Weights of a small mixture-of-experts language model, trained from scratch on English Wikipedia: 5.76M parameters, 32 SwiGLU neurons an expert.
Below are experts of layer 6 (counted from 0) of a mixture-of-experts language model. Rows are named router (the router's row for the expert), gate (a neuron's input weights, with its number), up (a neuron's input weights, with its number) and show model dimensions 0-127. Each number is 128 + 24 x the weight over its row's rms, rounded and kept within 0 to 255. Numbers have three digits each.
Before each expert's rows: a language model's description of what the expert responds to; "mostly gets" lists some tokens that are sent to it at least half of the time. This comes from a sample of Wikipedia text that the model never trained on.

# expert 5
Mid-word consonant pieces. Single consonant pieces like f, b, c inside a word after a prefix or first piece, such as crowdfunding, benefiting, exclusively.
mostly gets: " f", " b", " imp", " comp", " up", " close"
router:098112118133134158121137118114085130140153137124127086120110113065133117116110154147126147102137178136114113148114099114159109157105133119126129105081124124139149127160101098125152146151133169129146137115092154101148156107143099159109190116126169088143130153103111088131126127190145132117143148130144152073146154121118146132117115140138127117085123136112115161129124151090106075064096
gate0:133116097127136127119133104093086106122169179106113163133130131118170104132091098129119112127179133149107136102151092136156143169129098166206100101149107144122112123127107110146143120155163148154098151105116146121109126128136139165110140139121127117152137179139139152093106150140111137127116163148142116102146148145107155150132105128081120112101131092111126152141088099101069146106167
up0:158117160132115106114182112095156111140117164145148088124104121123152121142068118125161091094149104145122134203142148114113135137111121090125107115127115103096108113112106134174129116131150084125104181116090114105149122132106145120096132094130126155127119138154109165110083159135091119089155106084102131120140103134130107160126137116117135155158172156125125124146112095128118147162160
gate1:142070123117142134168164144140155115136112120162143142152108145118104126139107082142143134110116092125119139119136152149150136156128140122083117113088186130108159159135190160102114171125161126166159139156127133126067142141133141152077134109088137107100107121118102117133132154148099157133136124110146113145151136113123136175092084120111175096146115100142148104129113157160133120090126
up1:146091118107112142154115103128117114108094130120142102110100115137116146123134169166126125077105132155110093092100152130127136118123096127112068135173076131123117194153102130127113175108164108155119108140113144149121093131115152122139107121095155146086090148152124144116123104130138143134151153134150085160106095157142174149148125123114124097117180178126123142109109117150133164115157
gate2:135081121126140119148175149133093118150144107089128154156104119091143143152131093176157141115209135177115110126086125140122140120157104131100100091152078121133155112120136155118109113147166168125101168093133091117129138083100121117141149144127123107119116139101113140120180113114143149111129158144162131168122137133099154107115136139136075094112122117114137138155136131083122119106136
up2:151143106155131116143153120098167112154120160121152128131155106070123112135128104136101077101159149143124115112122087170121108172153105154148126126146113098095124140104132164121131127096132143153134160114139147108114082129149190154141091095097165125094108154129158134150112095120139163133143121091156115169144090170148108104121078112106143151145148116127110118157106148115158097135140
gate3:180100144092148122142127166087142139141139126107116127149107121156139159117118094140144160154118139134122155134133096084124128159094161088104112103156143164128130091110088121195156151149103122115089102116165133107103139132143093166146163105113148116116129137114117119104122135115069122093166130118151161094089183108090128138138139141102139108143118107099113128102144126108138108133091
up3:145110104165114138114132156111100082089100127134134142107153135097139097156097138125129148123106092168125152162118141131169127124131136132115088111132095148137100156139116143079155122123187122108145112149113185101102103097153109136094096149094188151113117169123133135129136136140120146157124109163115115154138152091136126146161100139173116116100145135093118129101087078153137123118096
gate4:134114160112114120093126123103124123127117125151117099140113110069115137134114135194139151157151138124085115118145080143135149149186112096105112143122076128120170143121141127123126135164171135173144166135144172112095171135113147125152152127119115082167129121138109126137137115160147145140093142115125125114098151190089140135147164083098092114112118127089106142091142134111113111112138
up4:097121110097093134105129138141132187098161165143145157128130129158153134110099151088144139130188121183142104131179125130115078124119117153146109135137156146117118137100107065153129145128098137096134152121145126095090138144113100113100156151107092121124115135113099141142153125122131135110091158137126174124136150097112160127117133160113086083072124105121144140096132127096106135158144
gate5:130087088170123169125172120134139114138154110112133138100104083133122121102097074158127140104198130116121136081178107104132132170105137093126126119132117140120126128100102096128137127126135147164135120133142120140077178080165113134117169144149139121098135161138130145144132103123132146163173137130147118127127113100084166093120152151134103144125122106120161159087131132144145130090106
up5:155119117142147137163117138115137128144100178117102147123185123106133098108136094119180115176133136109150144156101157120165115113111116130103111131137140177136124157140119180126125165118171109109144126122127093091140177117103111105144105117139159141103108106080143132170088140110148148137142140139152107130122090082133109082141128145137166116127140144143144115134144116144056153173123
gate6:138128077112132116158110155095126164116137135108104125170094117109125085105133128150096119119144151165150124090126105150134126170150105159149116114125113148131109178134163115108152144094128170146098164173165102125111127098147076129131119116117141086141140084135111115148123102111160126145121174136129169080125175113112137161130161127141114114084141121119099139120072138102114127143099
up6:112111104132071139093112160129170135151095140114135145095147101153126113111130120145129189119078140110126132159116164115153162136111097148165119130115106160127131102162153154142086130127113097164123121099140154131077151155131140121090119156101121086093089089117112140131114139119205160127111111150138124116118078116160156169134120147111128114137108129124117120099113118137115109136169
gate7:115135129127108114163122165077131129098151131069127150173163131134151102145183105104168146109138130121109118110147102130135099162167112097160101123134089158170150154135150136146095122109147141124121113138130124129111118140156108113151154156139095095130118139109119111122119155149129140119174132126196178079126109129071149107124159148138105112121087113126156122164162139126113100112136
up7:122158139114104168115131178059153112127114098118087118162087135108120114100146082116121115118137103130125083112118133115087126135149174128110137168109147158061112174154125135153147139173142081155127085144123158131125094129140123087104142107127107130107158142139164141121171102117141113081105134123126149121093134118104119111135151133100125143118106104124131151102108109145097133155104
gate8:117105145116126116124124125138114149072129176137134118160107133071089191155119111142088181149124134158141181103134103160118163133132142143139129191126119113122097119115101128162127117119145164147103167122153112147099152115105155119124135121131158082140124091095150150115099122122149159115125159124152155080121167136083150141117151132142114133119158142127120138166150105104163148116118
up8:138124159107089073119150135089121129115105106092126131123183094099104127100111117137172127154124120099144118131142168174128096100121129121122142145126170167107111102135137138204130104142155143167127127116116132148169148124133130103169113098120158145070125115135167167170113122119159092139107137140129130133100111140119104122090129149131141105172160139124090108114138151132108097125158
gate9:138146165102133155137151110125127173096096156170138131110118114124103116132118164124151168140143162101114178109115100137103150115096090112127125108154092123083129107120090170126167133145118136127146145119107116143108124129129105153152118177125144107133150188110078164169125162109126149143134111178148139134140143117124134116127148120114139094066076125152170107125132118103112091121156
up9:160164122129120133142150108159126164093151129097134137118136150143138131126164114130131128150137141140160158153094083135136137072178125086114110156132142120098138179162145100155107160148102127104140178129123154139154116100077132137158130122135105151124118129147124136119110101122152118161128130153117112116112132167146118098121124092126150151106193110081141130128078090104195114113120
gate10:155160148095106116148095179092133145130133125109134103159130098101125140162126126124098136122053143116123171132158161135100132191116103098149133146114125127132128099166145117132139110136162119120151135170127143114125156174140125153115139160136133124087118114086132151101087130117147178119114153127165167093143112098101114147115098126092111144131121115141110137151124125104130086067154
up10:133117134127112116143112096127158127148100093132107146142154126154116139147072134128135112153114123068147105149146175183158138118082126120114109192125098173101118124146101136147122142096150112139141115138122140141143107107122160129141138137134102127082154133160142124097138062096136104131079104103117140134093107159108150139083131072109098137162080136134110130149131145135151156148128
gate11:135106140123152133088093134145118130128108140123106136121107079133119153142097093163109153108114137146080133129155103146124125178129084118081093102149101164124130160146156132144147089137155117110092126141088182186124142149123097144169148119089125117120061136117148154112135104131126163125134122149171125125093135155091124135168132111162110157136157139121123142116108144137128128082152
up11:136152108103095120130153101066133117151052134155167128071122130117126120146119135105155126111159141141123144151151119103097118148115143179122155150166129123111135116121108109151111105105083094141138079147124106149144087128119132157137108110146162172158154136164144137137125111091072134116168092101121099169121158137164124132134107153122143132141147126169147159130138138144157115120135
gate12:111104154106160094142149207122138148075151164155114115150133063086139172134133114151123099122129091112127142132127070118134091125123150084167108134104122140122148119122101167135139129134120140139122157138110123136171135071145101160143112143129145111124103125135120129167093181150104135115155121132110124114101137110115120122108190107122126157121103157106135139130159127133098116140157
up12:121090143154093135119110152116094121128156173139147124111155104117165135103079104138072152132115157104133140142117184108133119113109141166138166105148152135128124180108155152141101127106167140099161123170083113124106091141109125180133136106150111116107140156090171125137128142145117114160162144108139086128153115110104124135123145125132101125100084090127115128143085122125100165148159
gate13:158116159105132162136119142140112104078146153111164131170157090137133096179135179128139131149150137126087161159139114086125084137154125102079096121162129114146144140119100107125155101130122116139113088172132096101137142105126077167163149140133114100125115154087135134165129139147143134110146141143139144116100131086120119142146074119137148127127129119145165119142075147116129110099168
up13:138124132123133124134156137120128141131104185161152103129147188096151137146146122134147133088129196135129097118127099160139138153110133131132131130134151162137135118124079118139130153198120169111118131115153139105128185112138086115099135063113071140138125138111112158144131096150089117106154130127107116101107108108119132146095120136163142152109127155105127128087171130093144094117156
gate14:121129133115094086135103148099095133106096186080135151170120073117110127151152145098158142088122158138136104112149115134136131129168091103158122120129130176129192117131143178120133122162160133142104123137153141153112149111151092159160154129165108154141131166129111116129158136151174149143144125117134108163122116114104178143121126144120107158099127104125095171131130148097156140139139
up14:133126142094172111138151116123149148109103109115135130119085106154123139091109129111082127118148159089100151156169150109124080158118103156196097098135107145131113098152145146118116160135134133118153143075139097129107096147133133134097176112163156098162133112115114094129102153119117119130144120090098130087074151128111119144092131169150164131126175133125151140117129151090132103127118
gate15:117128104144147146119131126080132168155124138111145147172090123128096137127149123145079138131143151121119139124146089159093105150146131095136072128141106130084126153135086139107130178106134119097067126114118097143113108119097147121201146153120128112149131133127142146096099098115116142136122155153140136106119177135106124125156175148103116088118160154156116114149106084097103103131161
up15:159106170143183115138118144157145129127153121134143130146121154126110166129126118084120112159152132094169121142085127122104141164126096088132112108142117127081155119150142116116142092063128195120109120155113140158177073141081120133140150185145169153100146132110128133093113140102112086123114148103110127140101145111129094134105105117141137100146111138140122163137100125128150119132107
gate16:170117122163151147091119120099089095152158153131115125123094079097135060127114127111114131138142116188099155080114107133132135139126107135153129118113100114123117131112113109109130081178169164122148134130130128116111091123100104175132135096110150104131140149138144138140125127107152167133114148125143126128167105169126118094144087092141141164087133115100113129137086086108161114138161
up16:110178131142098133117096154081109124119133142128100130106117123131123133111113159163131118126100096154126129163151131104114094109113147113143148141081133113081117122130109133175120099064137145119163072131125146128140124165133149083202177175128146157169124112130130133097138132109128108091133133135132115116152118108105102165151132123162117141149117135194133108170130155109120136116117
gate17:146060130127134116135162125092135088120112127119153086150153162091143127118127107096156140104162119144096103127115102121100136124114145082117131147114099169114157106134104075188134145150143109150152137123122141140102207098137132161119167128117159110163145124084176126133162106132130099113130140115102153128123121118102161133125104090080136133125129123094128149134152118126158128103141
up17:104120094163114154072143143154098143095152171173119151146100121128119094121141140087071113161161126163114100115111136100105156124168138084138134103095117119096128145115135100119189098146123164156115130121109148118098141128111102155145146142081087097132126115151130139132140126161084131140124153107123173126160129148114125124106133101128136110124135107152078159152109126088131123137095
gate18:120123118118105117152135192118103141150116125134087120128151124100139154148114142125141147110160165163158152092155139146169137092130124141108124122107138116144134120109103107141079156147152188181096131140169116112112116105118078149101162135153144132134098129081094104141132126146120130143172129150150131122114147088103150112099100139142123144079060143110154168142139139122146123099104
up18:152147128127150179126125155141083156109096135113119163119153144127092130169127119147102161121105157166107170129144135153132170145146117150094104160124127159141133117159141121125108125139131077122111092114190067152177128105108112148172119138102123142138111132136130150103117165134182114142102120142114105119123136122137197130156147135117164157155153112125147080153128133124109115118146
gate19:140107161099120157145111167147104132061182137103156111155128117102170120112129119136110161111122123151074167111133080158104126088127128122143118119127099117106111141146145106116105125116132123122176159134163091148144154118130103143130113133140144148114100149116134147103128165158126131159133095148146161063105121173083142172160113132123144129132131134108129187104088120103134129115133
up19:093163126153174150161105102117146151176161110097097127108133098144135151152161120099139151120140177115167118173074098099146143110140097158111151113129127143125132137136168162118145170117129125128139110164120129112158114115099107140165161098125121147138158099103127129150119115108145142135132162099120128147139135130135093111155122132194103147133139112098105173139113113140133182096167
gate20:094106125110136138095126144126105146139081146127124151136102115126160171107128111152136148090137154114098089145172120118141110177126085134116113100107105138085159170102111121122140166178133118144117184123170130089097135099127113158129148120113127109143081154119106168103174124138124149118143117117127142097104130144100160160094155102109122134111153149121130124110080103109146097092164
up20:146119097113114098134092115140095103098186134113150123119148075124085067145129141154184164144134120136137119146104125128138157160121125133123103119135149192160118162137124168152122188151123141147114138137102122118144140107095118159130130137112100116142099137173123112132078139099166142133104142128140093138141141161126144124118149105145117160108088122116114099075146091126126095106143
gate21:154094090118115096146131162115107129112124117140108137125102076101139116130092130123109182091132148187097104124149104102113092177118131142162121159112113141117161138155117130103115147177103135151124137160097121118100161098158113180095148061141108149169131096125143141151126133124135125104131174096107135106151143124095101160100161120122130119114120108131132148142114141106131129098089
up21:143142144151130132118144168111117125096117156147150135135100153148152110131091140100136130129135096161115131099126127078117141076133120115156126117165175136129068118152112106150125088110127163150129181132160138133106161150165142130132167101124134119133121128123155111119158149124075137184168136115139158173135120145128164154096133129140147127103116157166082148062119090123133108116119
gate22:124112100098110130118151161137135119104155181116080121105118108110167102122152139109089132085104150149124136123106099141138118173118139089125087174127091130093123112124046094084159103137106142160134162140096124128132121116126080153157120124138135140114135110111114155076116109120145156153129143133137124125123110105123157149147111126138141150094122137103113119103135073089082108103126
up22:119157145134132108099121122156102109100131078108107103140123102128145106144160101099102118113093061122142152143130170105121125138152031085102133115138148125160103140141119154096096134087090141122135120156160109121112094147158170136146111164149165134132088141129108152080136128121126136133151135133116099143152092135135095105135136161149129146147132102127100134149151137174129115130138
gate23:079068096111096086103130142084124128083115130130120125106104144134115156139141175098129159103129132116124136132132104126152099127113148117163102113112126161116126125106085156140126189138073152168123172116152140136073165144130125114165131138148126118130156108134115120100159093112142133122137141103177125112100137170097153143124108117077120121134102106151107108141167133114090125134104
up23:137063131081162120162144142137117080116155152142118081149143115118105152109114088186079128117115088103138133102113140146109099127098109139114110138110124124106148125128164093158103160112118126067120122139137147169188145134156124136126132115141105125080165146125106131106128138138115114133127144126113181151114095139135143167130161125146112084150099120162132081152135138116114128118138
gate24:158106133088137160121085156147139129111149110113089169154142109097149117145166134112115131134106174162154122111115134159145128123134158175149146146109119153125156094113092146146145123129158118124156107135159107138120119124145136140119126086178163101147086104056168140157073111155127144122127146086149115146154138112104136119117140113133165149111103141059120136135103112101140151125134
up24:125117134137113142148139163046112115137134140118106144156111123133113121126138073108145110145113126129118147105133123137134209113154161121110161138100119067144148161107166123135132104156142152141116140121140108095090134113138166080109085163123138136113151110084149129093118166131133112153185130099119166154139125120135124129159111141132160146120117131104137104095096148091101142147100
gate25:115115134109141126116145085082139097117142116118129082097098071101138146129114124114151144142152152100117124146152064141157115161136175127132106083145128141132095129137088124142128086086128155120106147147123147150103092124120137133123114127148146101170107109111113162115143090127108165139165116128172125096121135125100091186141178106119132144120182100113116130118124106152135097097113
up25:127146136074137133090130106123123116127145114120107127120101176134083153096167101119148115134112125180121117130076129086113114102097169113090143092131156112152163129111150096124123118112128089092131149157128106084149110129075108142133135148146142175134101121101114135091113146103130097140154111140113144102142178135125139111100146120076159104122131094113142159121164136145119081119162
gate26:133092091171132148140151159093097152103126112125145107163138122129100108148120135144136147153181105107118160109168118091151073142121124109118112121111114165123114094140156107133138116127143125130103119144117117123107133132123098138126146185094086092126179136121141145116138091133111140090160138141114170116175115100104146125113152150147162076136169139181090154164120137135153161143140
up26:146161116132097108134114140091167095140088158163144152123148120135150115145171122084127127124123113143167137126139092116145112123119108159164162086164128105100114120117121136108127127121138091118138118130126063117159103133085091135163086082165110170156141116125141137118159133122091116129140155070087117180114089150137096087125139122141124141135125146167131136126091131141163117136139
gate27:123106133119143134156131135100109104138113185133137123132161122104152086155111148094115136101092166148119123134141151110073121155099096145142105139143097111123114105102122088153146155122139140141091092123168145150148175094160133164168156164133123125131147150162134125101133118124118133129121138156129115088126102138076139153116120135138157111096090091088118062175163119129151133139096
up27:122122161163101145124141109109149154150151140115099121158110116075130091180148132095155138161149163148114095135175154121132097147141128124123150105163147157111147143119116137139140157132127191121151141158093132157148134165106144109126136127064156147187120150116105142151130098139115117107150141113121130066108124113105074156139077131104121138112142126161145148140136140112143097109139
gate28:160100107084120115144154135093183115109125121140123104109142138111115106131132129135130125107123136182069152122178154148122104135106156144190131117141160137152139162105142164131117130129128109134146125115134120090087140128079132145130150144089160103123161150189174134147106092138112129099138152147099171125148162137113127150127095140102118076141156110125139132137080113112095126142152
up28:123111165119095126119111101137101107153135162118129108142090176134116132183150119094174122141102160152102143095129137156144124166153101130120101153097143149154113129161118088109127158178152122093165140114152123093146104136163140114151142145133139126146097169071114095132165185120072112142133109107123143104125135145132120156121143100152150147152136119099142090108109117140129130084123
gate29:162113131051129107118135165069147134122128142098114129180124131141134111142122140139137127072157177169109108106145119127140119152131139137149155128082137114157162154176116116109107136161142110143172159172153136108068143125164109121098145106140095096144098138099135124110136151140136158143145169116154132146135141117099132147102109148118158126099118148118113151159088134127121133130092
up29:147109130163149109053125127133201138113114131092132135142119117151164143151150127113093089137111141157127135123123117127152115064098113096142157109146129156128103116074147104098104127168125133127118134139140136120130115132172106118106121136167075121118163163125109098160159124096124098114137130090093142143112117122130143110088106112130143102115161098124105135140158139156121139148064
gate30:101099128109149135126127151150142128102077118114145124150167141105152090109159156103135152131147150149110113145119168126101124138121123106113119149109129151106142157131105101119096137166157120145144156126165100094078111171183118125109128087118137084166135116111138131156149141147086121122132161163117202126171160147093143157137132125133171119110144118129113135093110108121115071153142
up30:075112138129102147099143036150123111071111134134152116126130169118115127118130162132150109158128152123122135126116162163164125110127155111157099103134099129135119119096106127104118118118111115143143141107097087155106134115165142147113148133138094146153148201178158129106131109148074145125093106129112124156112133141098126165112132109087144137170142138106130151130110135143134142149168
gate31:127080104144136120137156117080104124117151167105123122158116068098173129148118105113156129143147165158134091134172106106150143141118153142098098114135144122101135117116076108093123109160142146092112126136106107137110125108129119140108120112152149109097136134094116150148137070127076131159114147159147098192114117111106155139137123134142103099094146103126131151078093111113168133148136
up31:168131091134116106088138131142158113103094165143143107101109113145189158143171134141132128081160075164133105139115140137130152098110127138112114064137111093146144146116118147104169102134149108127136115138162116094131114109145111142103117084087111121118129120138148127170134133117157152115090149194134137152153140093125139156130118086126115100158137108158103126149149102151097109154124